python train.py --n_layer=9 --n_experts=64 --d_shared_expert=64 --moe_layers=[0, 1, 2, 3, 4, 5, 6, 7, 8] --normalize_top_k=true --balance_loss=0.00863 --shared_expert_gate=true --lr_router=0.00105 --tie_embeddings="early" --lr=0.00472 --batch_tokens=[16384, 32768] --steps=9784 --dataset="wikipedia_en"
Below are experts of layer 5 (counted from 0) of a mixture-of-experts language model. Rows are named router (the router's row for the expert), gate (a neuron's input weights, with its number), up (a neuron's input weights, with its number) and show model dimensions 0-63. Each number is 128 + 32 x the weight over its row's rms, rounded and kept within 0 to 255. Numbers have three digits each.
After each expert's rows: a language model's description of what the expert responds to. This comes from a sample of Wikipedia text that the model never trained on.

# expert 21
router:189107164129097139100152128113068057087146174160132147052102076139108139134115136130128105105160097113140111170178156163163089102098108144159119095143101086032127086135097084152159218075152120
gate0:176069102085148122079129150049075126144094167098133110136122178068143060153174109152092136124136140179149091135127121112129151107161098128083101086073105138091150142087163182153163162151147105
up0:107159123093069170143140184124119102189143182116160149082139132129153093143119128061122125160031146096178102158098127044109178186142154116133130152175126132153148171145161178103148159171142150
gate1:119082105118167173096085058178111138131152147135116107107161166147117161146116091132116124081102173074148171158146162116131096123112080159164173127079095162099137164088139118157128106132119170
up1:083102122096101124120106113141112124138144126090116071174109125052126125186128173085106148123104127151121071161171119140106151119085105114176130045065120121096131135132073079164102105106097091
gate2:186177109113144139179160101115094148086084088195118150141142135232109049088148140130135085107154150134162163163147111137142119121132137176139168151107149051125108131088173108152148158162136135
up2:179131171171081148081054152151159074150149165150148169121136133163100120135160134125097114147157131134142166147161155154158180120133155130040113165120133121100140117088121142167153078105182115
gate3:187130151195117130174135161102123104099170172109174143064101107097146108108169130151128125109145129177133170137123130087148075148081140101097122116066138047060099144133075053110139149139096056
up3:103143171153127091148104151125119158118072125136148113118124160090128079161115107073086105180149176114144110121134126114104117102058152083194196090117143125126139031128096157094092105116111081
gate4:115164147138106082124145171135157101131178142146161102139142092226129144180121075146058147117179097147162142087103148153133162098142123146129058094143153086160135095231065123148127110196125091
up4:106119176073129065137140130140178150109185142133144151119132161141086092185091160144114102088112090129134077092115069115139124129094135100056120132073107119126145126174039127129173042170114141
It responds to: Mid-word short syllables

# expert 55
router:143156143062108134106153037173086082102102139169155169112096103064126126147086163142105149187103115126099150121143160177135091140120086158123104106117148103123154154145135121161160153180151099
gate0:126104142111128150165081085150086096148169164134111123161131173087084103109105162146109100163077178139156156178107183125078111075151181139122110130148131059075124101144118090149102141124058145
up0:143090156144091134116098150135140136152107149097131113142165120117202140078082021164170195133148123123141078130115115106194099113119098126127108124146144132139137140095122153088116131141184113
gate1:155119085072075158188151159104140139057159089164128138092156150179167130129085119104136138123115132095143104139143162074163125059186158116133164127110158126219100116154164160156153146091173189
up1:155143172145124114153125127103176127139195109148143101153158075089185103116112115150026170116137117133157195112119094142161108115102193148148133147107157112150135130105127134135119090160187084
gate2:101150100153141180148127100134073076156175181124146133131131133042099127111131212197106122137061147115175143154154155145119144130181143080179152116118128100130107107151076176155122131164042130
up2:118117096120109123125177128160096161044125120185123120036149157162138175170146117099155097155137125072162168142091083098150135150150111117083130117144116149109175147102157099121121176149110096
gate3:163139126115078093164139170113126142081117131121173161057098103147137114104140150148139176114146087138072151129111151129125128145143077107103169167111113109125096109088136082075164161163152119
up3:097145142144077113102155139089156200029151135108167133095121110129090203126136097133139159136096102157122152085182111172134166166144097144112149126126192125125054169138173183114094162166096182
gate4:138128150108100152045144057160117124057174089145113125165112156110139086118121125137096073109111112059181208164137127108175106130103137128126102080107144143105154153175158158157077083128130105
up4:121103129116171080172049174113146125064117155141140102130118127139102116074116143063100139143135129203158166112167138170141077105102187158141161145095168178161131173114088153173141114132149186
It responds to: Copula and auxiliary verbs

# expert 53
router:113161150096082181091154142097109089074141173157103186091094094133172112096118102124142110172118115096151170146153148206130088125101111194052126117162126105156126159120042152123170151149125167
gate4:154151117113137016112117171109078160149169132109131151212197105099150106073145138092134172122143140114146121138135080134166163153110124160067147080078174081141142129109128089132125139136181155
up4:112171110132119185125166109102114182073079093118102171107192183133121079083133142145127135131106132189150138165133146121116161130101117187096161051165211087139127120094119111125139136131178119
gate5:149097133150039183135152111158179165106129137111098098139167136119131147118130162045150090099169134182130105095133134103102145137140160147162180131115128129116131142088124144115170135151109109
up5:108174137047165137111169141118146145198110099146149126175073181127146144182124138192202132190105124137214118131171167124111087131118143125120125106132125105144108103081113165120146148061113115
gate6:168165147113163108096154133105115193081092155120141104134057121086081114081171050086146125082200130087108087154190117096113143134029085111112131091148114149119181162122091207135125109149111111
up6:119152096134110133116101133187145085121124132114152153170114144132100057086157121082118129143116142176181127054162138223138138097146153155109152046120165071093147167114082126098162159198142110
gate7:126204110153129125144212190132130119118104173178106113125170109153084156153073142090112097097115114094138135156129139123121139138120133160100116049161131095114200073074140103160139085077132176
up7:094140100131170125068099150112156110089117191227124109130108110131090172150168142137156079163119094087160121127127084130122102096174105175153101086088078175047158127099074077099104126104085168
gate8:144138127139132152146067165089077129136107119144158151110140155167140132118157184145116138107134087072189124113182138215082129140120133137118174078150146104128135073125099129099139145119094140
up8:151089150126121196130091181160114141116159126201098099078148099127125118079094151135113150103095104118059128156150172193105155141157076136116127103097076111145171135091089111118141094221112127
It responds to: Capital initials, US names

# expert 11
router:164178144091051144110140098152097086097095139154170126096105077107151106075122135140112097158123108072127179175156157202147089101107154168193109117114116112090061156091088170159184168126111111
gate0:132135135065081100105109136075126117122151089119140072180115083139161121168149190129106126148135146132165148179153181118125109163103132096140128179074182171135086069169043125082106128179093109
up0:113155099192196136111125083138106125103110117114151134087120108152134125166142085159141119158100123065106165108145119114097132127107190144059155086181123167128104133149209121095128125139124079
gate1:117156162087142158139137193063136088121136128087190077159067114113081117118133109122120144155126119116162121066149136126126177137132117096164090111040148120155129085119099079189139204083109130
up1:098182102158089192084179144133113130150148087104186144113107156113107073088182148184105130147137168111143176112152123113126147098094129079086148098186165147094171149155169146162115159132086120
gate2:136109197116107088088088089138153123097155146122045160137114126143088087130139084112145156154112182195108136130152103192138140055090140134134115097098111124083095150137119156116140107131112181
up2:120119104106125100096121122149108114072136185112112057139115161142154157164148128139092162115100116126044045134102161114108178138076088104063128149053053080114152162088104159164135110177142092
gate3:149109032132094129139186155185140155158108166152162125083102096111162148114109153154143126167131081092145191114181143128131084105165165099071127142085110087126128094092094161099142083106133129
up3:161118117156117125137131123088089177110132158149124149089177100026136125092119101143130124118132156085098130138157119107182119154226119136147141132165116067121096144186125090103123207159051126
gate4:095163178131156089087153144084176120121171149168140092129127067114176139073140115091102121115154128084114143159134131120126109138072131121131125081073165174092132184131117135126116165167134079
up4:189122133057073149146159196105179127142099142110133110137162162137154123135158127111181216101107155144132151136065153157131136094152159143115145168150100147157120120113165124171101147106147129
It responds to: Descriptive adjectives, directions

# expert 46
router:109118106101131159115089143106069107099124139171111141122079140111151115127096180163111119161149103157098125138117143120154073141112068170140103085129114118097106109127133149104191195156105103
gate1:098135129033125078090126140147155113114160143140109093128110109160139153153114131123110197138136134139110107168145093044111123204126081204106061121121084165155134124139104161142161135069132190
up1:158095089103133151175083142094050154142098082118166145111081145147089117153098076044126121092125104096130114135137171145128131139081131139069146082102123072090167078107105119161144160114127115
gate2:136081131091077135107079137114059161117124088126107131068114183163134166109164128139065145091118088110090104195102143140155121152111132113103108211122119113158111121129101121118118091151150118
up2:100143164169138134173141158153097153125144154138130120162106120166150160091150081111155100126107117123069198092119149111103149178120205062123170102123167138143159096130130120150129124130160122
gate3:092106120119069146177130163124102089048113133130067157100105128119166079098103132090117142170195105150136109119134131166081133099104098105146115151116154115131097122058121159074132094158092088
up3:109169185132153093174158065152093186130085115148120081050111137081137131141103116105140193134130128100125164222092136126134115109151096146117135121128145111182149105095127121123068114125147173
gate4:141071107145128154154087154067129162123155096100099116123080099159156105100136115146171069159141131144138149143099135146171100108135142101108168116158148072168120151118135127102101160206091172
up4:155069148118126143126104101077090086142125134119090167132128134143107173142117086169076121100137131105085118146090135129106088129074148166172187157119113110116118106120144147157136156144162127
gate5:112121219116097201197139126128091115115035089116174074135181109167137159149141129146119081123119151170127144111098133127121099112111187145101116137128135069118054151120123198175098137163105114
up5:099153064133115158111144152104107126123111205171146052152127099111100111069093152096151147102147158129109124132142144163047093150132142107104139102128092156118165157176144115106090139094115114
It responds to: Word-opening stems

# expert 20
router:127166172113122163018124081162127104098146129170109184123056096085182106103124138115120107136158117152114171144145167151180112110114103179070135112171139090074127167140129146146215154109104132
gate4:092092138123120139179174091140164120077148160165087172152185068111170103071180150102085109134105086140161107158089134166119111108148115131144103115087136058071135130107103079092156120116109145
up4:144122156126107101105141101123149098172156080103161091185103087105149099175126114135124149140101151116122145099157149115139089136146142140095114146073144111107195169120101133122163212036092136
gate5:123179157108130140034168138194132122083133167150109122173109153137102112066133132084132111077142097136067123149140133126142107120157140170138176089206146123116134117087104089143115181101082095
up5:174132146116148103114105053131087131172081125126134179072103123143162123122099097090157129127101134098150096143089096095175137118131069113151080152092232152141148175113147162103119088175066144
gate6:218126165092133175092189079112135130104139116090127115194124185163108140082178113087137109160131162144060078123178112145162077145172159202129158139157118152127120150101161091150149114101106144
up6:119150140108142120179113087153144136126114114136086153110099096105101123169123117067161118131096124108174078106104148198151129148143165180139088147120136108114098122115140084125114038137087122
gate7:162137099146064117097200083068129127091137198144102100110143127127091133152125133189116132160187157117113189082126176179144124152141152121117091130178126096075179129156138083124143113140116106
up7:124179085130143118142191148121079109082149148112110121152164131135187100125191140102084146142114133102211160124145148146147197160195099123151055127181164099120130124127144202202172150094100133
gate8:190113126120112126127121078145151119150132108121075189140054102127142143155161084132162066129117208167076201113105106146130138122111100130079095113110087133110142153158151111125107108079099115
up8:104080147105139131083135150130126129101158115130095133136113154154143201157139135155084080144129134158136115078080125102128145089129133151047105153159086124156064184091089140113166164181088142
It responds to: Acronym capital letters

# expert 1
router:110130148085130160107107118097103092050112139148160211098108107101136104128065134123108109158143119113131149122160168116184126133134132164134171145161143057096124113124088147152165120146127168
gate4:103133191238207101077149177128085128125122192136196100106137098128122134157165142109131100110138139104128153104117139134120131102093147155089160095177092133102137069121130162167099110123128095
up4:199113135142102110111139174088130181120149135082073122091146116129195145134126182131194133081082165097113122129130151118143101142084118091154171162143137130104105151182126144146183118113075099
gate5:150123101140106030142142120150109138107141205117145137114134133186135139122122110178172144075044103129159108143138143125096118138140087196100126125130106125134105151111123131144130077085131072
up5:111175116195159190125130139153126115149125122115161163123137134101107123133106107104148129137225140158125088113130183080123098145146103095094122121174123126122112094104148076106082135113124155
gate6:077079142109126181107127150103093113104146135174164076175071101132154116102148097120107116150159122116146130104191104113175164184110223094124149050161098125179159173140167155176113091153152108
up6:095160102116101127129100151139153183123113125187171123083170145173123115059147191144168116120111035080087127119130132125133060114148126129162106174124158117141155123070149128100160125176055143
gate7:068174145108138122106087110099109062100118174158150143133066107086128136114116117111145122206077177123085163103143114146169132118173193136111121138054071146100166150160118074101108151154061126
up7:187129155157145103147134151255105116136115155170155081124178095114115146139125132156094127144185077092113142081137091132112143082122140157122144127146069134158148136191117132100125122138093165
gate8:119169124165125100160161131191106176100198155120112105120081131150116077153126163143092118136114172133133130156137115126121104166163170201054079126098150111070089070085104137173126153099185155
up8:099130149179057190148120167096098200108166140112126097131112126145097186119090157109121094111092057125161119139159099097202172166182075142056081125181118115128163117139097132112110152115096099
It responds to: Year prefix digits

# expert 10
router:126144153109064180109159121120099101053135204160193137086088112077180067117131174134072152154124087139113190107164202135158092126118065154091127077152178107130155144151094126138170125095133121
gate4:140114127088069132150159072113131109148124143107134096130121197144107167103146100151136138086083068144125124117123148106174079155124084125130160064123136078136133068196173162117132155059163096
up4:140120169122117111147085125136097159153144112171176144118154129099152135064144114104124147140110159125128123090184102167170144138128133120163107091152132101209164163175118136102175204092156147
gate5:111135157068082082116202175157154119097156118162052111164140166143126071161143109183119047102127085109108120141103149128093069124108122078126121068105164129187143111105139128095111135184149158
up5:076126141152184154118056132085185091153144116169058121015159132101113141133086127113145158124128160103123099143187136091128121168178158091154078121182154113165148093143146185164139145115137096
gate6:163081139162147133104103157146097064127102157120133146142121123144174073178180133171127136167151098130188158165141077124194116104099096084111141105135117123174146163169115104110109163182166083
up6:115193077140105167158099148126117082176145181123123164077105168121137129155161104076090117115131136145117139103148124109118134212113168133059072102176102139139113083128165081105082157165139117
gate7:136147113098114175095225145101145122180138135124106103152158129112124116195131083148111132123153105164141086084104162106124150141112092134131134118139156130162147156161166174077113078158066200
up7:175108171215139083067057120170132107157138197037122113150128104158130103112136077096147147118159155067110158182179130098103144141077124130091170143142117152099121112105118159132127121110133198
gate8:060128089201138121152091103138118125099155161166144134200152156075127152078150086110145077087107111185172150143136134094143075099103131164138106087158159157086096117116109106124138091144101109
up8:190149096164158125113165161131084103104103161100120105139171135156086051083089154107151154155093136110178150126166102147148132115171109150147124145076125128129084149173021106127136086186091190
It responds to: Paragraph and heading starts

# expert 44
router:132146112125096178111154084136108116058102129175186131104107073114162123135082121127129133141112110135114176153186186104133032139097062151124155117152125096115125157123074105124132148122107137
gate8:173124137116160124133152093147108132138149105058102118175098098119126073103080115096112103078156133047120054122173189130124085091214111174153162122190128094125142119112076082131156094127158131
up8:103079147092118093126165146166177106123099121077148168155042154118094055090113149133148117108142111079164141158138158124177155101130123132132140118086112155112141128156159138128147101095128078
gate9:187149135116111164066131125094159169033171130167114109113161115105132142130129112134088133124147149186097139120163102161141088162093148116161148139169182140192114157138069144122078121146055169
up9:112035157135119092141143150121136125163150154105184134134074152116086099153148179167061114121144137071136131160175163130087136162110190123137120123125054168173131158105138125142128090079157116
gate10:133184172197090091090079115071105119096131093136079133126136166122128101077114132163117147153154119099123150152143129116149170162119130204048079189112143106163125160111044113121147118107123145
up10:086135065103074151190151137151068176118175152077151144145144148200146137140156135117214096123134140111087163105188058211074139125082149099146134100154128120110180097146144137072096062125112105
gate11:147138158123101157088138120121079159063147145129105174144145138189114149100158194109062092134146112121146095141144098117201130137151052229113125111138144173081097094091115135172119120169158186
up11:148115159139121168083084168117101132149136077126098134181158159113080147101120184145102181174149151125155136154121076081142106101133100208162118109109197164129156119125069087098146098133110174
gate12:193049133140103130121156126122119158162118177125120169155163164144119107138073117108133091155141133117097068159128158097161070175132146123099144051106129110144092096171185108197120096170125146
up12:116124139166174131105123143099110124185154149127181070176115064116207199137094112139114116162096134104180156125134139112144099138134109099115162137138166110101098149136143104109099132082157094
It responds to: Opening brackets and quotes

# expert 7
router:124118109124119186121098122099076050110105189196148170129098038078149121098111097119109078175130088093065135108132157132142091106100104132161060104123144103076107115111073133129182136135103072
gate0:158130088151108187065179117142095123124161083142118168105177140113102103089095097068188112166131109092073177105185096165090128127134082111115089129121088102090136087164111164148083095121111090
up0:146111076106127164156155154139128136121135105159133206122086117136173144179145051134199077114142106092191105125142063137100099116123065122123168103088145168164091131102103139095114135084189136
gate1:078122136109131147122160141137129129159157108140131183160145090151167121104128102163129160042164093142163176103167076093184144114138130147122101099040088120132154156136100136137120107136125120
up1:135099175195120118087144169133109161121159088110113114091094174117167123086173193149094129145117129174112082141172141147136109089145081160162121118136135196136151140138113078135160134042083113
gate2:129160116141126149174133119108155150158096161090062105144060119079143123196115122160091084149177177162103099124138052135123144155098071139124117088108095105144167158095084131085085045144144158
up2:147137206067126095071157209107092132117076186104126164121149059152105091162148092096099109144194108123130087124175101162102125099120137101162112132111134145105146123068114131088141087141100132
gate3:139180096101158136118100113086106102105128163093082181134091093169066118153143068148086112164137065095148128085112142115129204161139114128139149132176115117105119136078153160168153132094124099
up3:168169151134132086107125103213167133106117074142119160117153117157166179092112115072095138170145131134126118158111081098137133065083123152142169142193155086053131089136104131166120153132160096
gate4:176095111120138164123152136068122080080102119128174206111180104151098113155081088082140134105154107113138170116149155108160134074127136133094137131127144095114102108220134150157178121124160127
up4:175111124174163132192114196175194062121119138142111131074079096075086117091197130146155108140129121173140113195139129123105093157212078086106148094147073127148126141058100104127123103134120131
It responds to: Biography descriptor words

# expert 42
router:122136138107107150116139091130104085052163139140142211139116101087120127161124134167143096159101078090112139152162152121155077131096052128100109083183155070129126164109077115108173120101099184
gate0:165108130119119152184147107097134145098179112179103130124139121128120138116159156178081134104125143139176147155103101133163180146113133186199121159078096115141117119083156092162118112223181182
up0:100083116123149130155130130151126154144137094129102104103138063095067102141175146139107154136147221164142176091199113141128156166067073150115109147162158136145103168102132131148087155165157139
gate1:112133085142170159133162075122112142159099154134166188127125114094108143135224098061119131138114055138130171131173150167157093089118119114108122124154169107094141110132173164158133109123176138
up1:136124133107147150085110158140134120117168135155176109163147149177117151062073122158134128119153159134129104137116046129078120159079108154090130124088145130173099168145049110144170098109133141
gate2:113093095151146093129158157120135128124105134086145199169118128119051023109049084085136128103132069134124149105092142149143054133090063093133152160123149087092092086124134129135108107151100137
up2:133168088148160115178035131166111175110118139146178078143121145077227087137091151132112138153121138129116137150136135132176114151165122136109092099102114139159089152139157156139125131033175083
gate3:163128134111094134137096148146120184123148186164094118099152135099096176140147125077128151095145146159171122136107159184067130065089116187158115090195095170085123115115139131139109123083114179
up3:157166112157126064118145131128147164145071072089188128106091139116114027126148109188112150116180168109157092108128102164096085157120154149115097135131080118162140118166127157069150112151060106
gate4:107162122144159088095106205112085155106123082140106082145094159126116112160102172152148106124150164121114143135154140179133187124136054112089178132152135143169178109123105116197129137146103147
up4:137062141082117096088193106181099068139063155110128145118172118160130187121122124088085148083158161097125121136146085110149155151095154084135140101129131131099166148128134102146146102103219113
It responds to: Spaces and dashes before numbers

# expert 60
router:134122211094138165102107136098100096081101141160125182127104125143151120094081137153128118209166110137139143122133171142164130141066133128170106109140116057101122127155103105142153129173087090
gate0:124130135092111182138110114131138097095119178102094108136160088118129101147149153117051108119146191080102134125157143111181163070163126110063133167152107199110190154194161150091170120144133139
up0:127132100141115069131186159166095144126119102154152111104116094086143081124116147099066087183119125101071184137109139111087173134106132162107146127166139176138083129167151139112127106152175110
gate1:123051133163102131112136136152123120152076155125099139111154147096163149129116205123135131176133157148116142141063185130099101151136119138107128133093173108102136096095138151154162101157096157
up1:176178144143133118125116151180121093150118089180121159098123155101124107124119116101149158140120148205151125081156086161170106145107125089092144132127122161079148113168120172110163079158150109
gate2:073083152107092143155096092134105166177155122105110095150149071096139146115120140162128089149150141123114159026122189136101075099126135156144103143100148115117100129086163166116158135120097084
up2:062142120149129130133148126108121125114102126134100145121126103140115101138085154086088160144161183174082170126114120135088181146080101084151125124144138109181111152121136141130157180134061120
gate3:119146141196149154130131084147138107174140108041118104138142152164089143153114174166150144182127116100135155099162111186133125220066112146216112082149157103125122151096083152135117086180118103
up3:056143170082171122135087118089203074165217105128131167128105184077160128094126127137172099091144146191111131109155143054166084149119157117156106101143086156086129126138123189117138148158116090
gate4:092118129139140184190136084115171129094179183187080193154137148053097144106146125148136103152156095164161144186046116082154139159069128114139132068115127096130140172119135164144107169108110148
up4:146122127101158125162152192179113093151150106049135164130064114148155125103167104106158108196114160135107080106132068063085144146169154120114102124181160142088145110132085157189098067146158122
It responds to: Determiners and numerals

# expert 34
router:122090131129097196078174108134125105115113149169154173143086110130169113143137092146128146190137048157103134157138167172146097131085069155165067124178189064080137134153157102156143158139151100
gate0:156110103119128143126124128168133137119172106156177159146152134227092120151079126144136117151118100108093113110146107139132163079117167146142140165126126100114103140190132117151103143112080057
up0:149135101125110147165137122150145115092100146124113162156185131148136184123105143204149084120146080182153146089144137152166144100196132096079088111140152180107100103135099148100116076126126132
gate1:127090168180101163137155094097144178097105144172187125177200117156141147181117195142179130114123070136111187168171114129068127070155124121113097164125149124147175127107163160159141153174154093
up1:121118049115129187163089107078162127113111139135108098082092115137145052116191119106155171135175125132171047097109157127173146165095140114132129140066108143052064098121118100148124120112155102
gate2:146164114107102143132147126147091117109144098109068141090077187150189108073101120127154144069139139134144133133080094108158118094147133079142141157063139127117125149138200084189156158121095159
up2:167115149119082058120138108100138164135066205134118125111140084080106125155080135099117198120088166087169131123170140129156137068175131066081144151175095149153120122136090111125137104151090140
gate3:074123144191090105138088158191148157160140148100059105139148114124123158129119050156127127121129077108169144114115145134099155111077105118147121152100101051091116152195173076143178088139143166
up3:065171124108102145171176118123127099143139152124067149162100083174181110090096107145088112091165135128106110122080121118090081159108082138193176111163107066111120153129114122155110093099111115
gate4:157044121121159077181191160163131129110103151140171115116125139098169115173123118139162102175069140139080143133110175190113147115114139123154142139139084159129160202171131175093164178091084096
up4:112164130141090127157151143078127154148158127179152171136179158134107138131159139129175162114150124095139071085156097147122167121141107078147148142127046137085058093109112140149194195148153119
It responds to: Clause-closing subjects and parentheses

# expert 3
router:106131132088109127069163106139093104147118150139132174131078084116176121133112122153073098207165075154099154156166168181178107104105103119157091075189146064070063100124136124125184127137115115
gate0:130136092117170157099143125159139126087130057156148150127152112126065152156125029131040096149151163137069138172136174082074136141105095138150158085122143109096174183135150147107169127130074066
up0:132124132129137126098107151138120129086143113128008078167183092118099125124106134087194088115118179126152124122097152152254117109160142153158121152125109123143128143140152105125152137133126169
gate1:129147114091095104054131115144134150159162150135123054080100146170144156163153163203129150136132152129100196096105117171128201166128119113093060116111150114077117152147119117167169124139131071
up1:145094095134177115106111131154056116140167068096168170204099082088089129120068176140210082135120207157147112051117119130131130173077208135146150145155149093106150109129147127125088131146105174
gate2:102146100134157119174175120155140138128144108084085085128112166149147084124096096172143167144081101187103183179095116126168155126157142190101120144097154130090150133158100178169150100135076150
up2:048127123058128130163145138121132144131193126120100170161152181130099131105124083129115183081106129143070106152108097121136086144160099153074172064130156121103114140083147084140136095172107193
gate3:125118105152124091097167108109123122183129154150153120123126140066143135133134152093136088121127170138075105169108171088158106070128143150112118126169142104128110174110154138183102097133116147
up3:152166097164135100104166051172093102185130107167120151216077144096125172151156073118113169014156115137093085126145107156107170165212104142154136145140165156085134166159141156132127148135096134
gate4:113119167137152129084121161050126181161153130135160150125129087110101142167115108213160099145106058126158151107101119128156134121155118121087061171119150131055180161072138188096178169142082168
up4:162160178124106122177099130122164106121106104050138181139087154151139069159081119133096182162172099128164128092107089184187100111113146132154099109119097174123092104161094109135130106118141084
It responds to: Digits in numbers

# expert 22
router:141110179104103182094153140127120098096117132125141130105108135033134115137081155130148123136153127190114133133150139164171083135061067147172127064163154055082139135119087100117153165156133078
gate4:215102143081129158133201088145082086169145096085106157096123144067105134131150128139097082102110186156107079142164163158113117133088068130149070130087088145067149087075146121154135122135131180
up4:172162115111126099107139133116083091129112109122164149090183100151184102153126080129158116049137122167088169070149160124132174178125134130175153154132077177089035067163156122071102137124133102
gate5:122161102125170176111129103108151124122181102106158087038144077090139157154109145158078091162181144117148134125176126101107136053123127083145116108158101135211112117155183140111202087166158092
up5:159081152161122184144151163062088087137100104130136142114133139170108073107086151126102119102115150097128073142156115095147106156119053163095116172110124159118056108083091081137127107101090118
gate6:143139153070073163136094185145128153118150121106133043071135143094117089075104153100065116132188128147176124071131162145153198134059128064193141136174125110142148057180112209133148150147101190
up6:122133082138153137122138144121134154127073089051098122116113150091157109107076147152167125127092111133102140109084133083154126099049124134074098137144170095094072184139172154198098142121097100
gate7:173138085148138159147102117087162197097178136041165101108103145149110116116080082136100125114110116129157150087118182112161099117114060115111131073154078092146174119092145134085119169137115125
up7:119166127090176087110145094095091098148152123091168149086158141098131140139134123122091124152147098152151149091124082091139184198147132110081117108200162119151142153182109062090127109109149125
gate8:138080152159155171143141066136123169146155092102126119130122139135095141094134111153164155185143098093163129168100115164164093158105136108141163145120132113134187107147096138131091128156106181
up8:087117117140115139110111172073161125133090150129132083119205166128135084142126122113120151154140133113158159140113105102135133125067144118118154135116128064113137054142131102158138119149128190
It responds to: Plural noun endings

# expert 56
router:101135163125083169102128103139118109124128193130180150093080091125233113102105171112120115131180135132133170179129144153164106128147114182124124126144138101142121114091132068094181161129118162
gate1:124107175162123104126070116161136165119147206099134132110177139161125085167093110119116055143062113122051119129129132131109155126071133171094104179160137175118142176095150161162131217117159089
up1:112056116208185091097140064144111160075115133073146107126127079179156093114130153097078131128151162153115113112077113151111110062110153142143154115175099079092131109131124137076118069099116104
gate2:132170140113093122086134158136155119135111098118158174130150147111131125160136142115121118112092079124110138153088147090136151180075076131079063189099155111158066141147132142120159139056179135
up2:138122153089198094175160128158170097090096163166084116197126123133130120138095082117098153156137168099137104144168125163132147088085146094145126111146084163152141163093130176121090198132119077
gate3:061109158146124102216133163151180123096172098130140141076070096139078138169101112087153110118129163067087151120134155191149154131088143135126155102177210075098118120125139122151124096120116109
up3:166156126079088073094163090108201165137142142150158153126167146109138126181084090095126130128173117124164136127087143105101140095157140124121201090174104099103116149127158130105106133108115068
gate4:114081115142122112157119098108052126091102183086161164059129112134104103109122129114136104105118140139156119123139096112148104125133171196125131155100148128139116153057191048088123091145146136
up4:111131165162171214147155077125146127163137182129086128098058125117118121112138084146081111091154125183140116145142141104133160058155185183159088159116128123111171147086158190105165117119117130
gate5:101123139163091171122102143212061092132160091167131094120115126186120149070109150171083106077112147116120157114153125156150135106118086145064111159104082064130150161089208166182136070118117126
up5:155115098150111128112114090126183112093079119153131154108088202130182079160144133074126124110172099121182126096120183166173111094154104170185095102144112162095088110132079092142128114084147156
It responds to: Personal name starts

# expert 27
router:143138151111074141137131080118087088086106135183150115138099094128183107095095116116099116180125103128089170132152128121112124145097119133151127059103100069133132154112127124184176131178084171
gate0:123105141187142130127148124097130118135132148135172126112095065172150149139085154127118119095201067162119188122135109089174139108077105133073164096122140153105081085139139123155081153178082088
up0:102104091153155173137153163135145120094153065135200046162090148122158159156119127155126127098110143070103047163095147123117123097153128193100162142180119185093128121073111067114137109106077118
gate1:092105195089037147139163104078095144113149051128108119100107094165163140100168159099105098115138128145110136172132158167175116053147114101094100076120115124162091122104130146087128143110082150
up1:177130123138135071096118165146137139152093110132199134096157160162160180103088080149119193115140067096106108087115202125155131135120131144153085118115145116119141123142074185088149223103156142
gate2:123105153100081111148114113158126150104142139115120088064111139106174107114073158127060126127104148195169149162175111137149146118102115171148116100084158168042168135130123169129105129144160147
up2:117154091176141130124108207176095172087130122109143174106123159201092133119165107194152166109137161112071084079131115123207138120097139181117166164136103133144113108090162113118125142108111130
gate3:100130131103107139105117150100088103093081121193101072156103167137143134114075153139130168141190103088114103208080175058152097121139158175122133188147099135160105094125112103166092092171105104
up3:111101137110167111108091124095137070105137137149130119135107160125063068053106098130124111123146185134098135075074123114165136080137084154143150137098138164097120150071070162103150091175170180
gate4:096085111132077133151103135135153133131097155117128115167147134095144078087100066137114142104152177176095075092104156125162118110124186119147094104109169132172086127140066162185176175135101163
up4:094117062157121154121158148133086156033139090140099125076184095124115119144130096109110122118141086130201097149141113144167147146080101090122162155159143117094133069101119194127165075131175128
It responds to: Adverbs and function words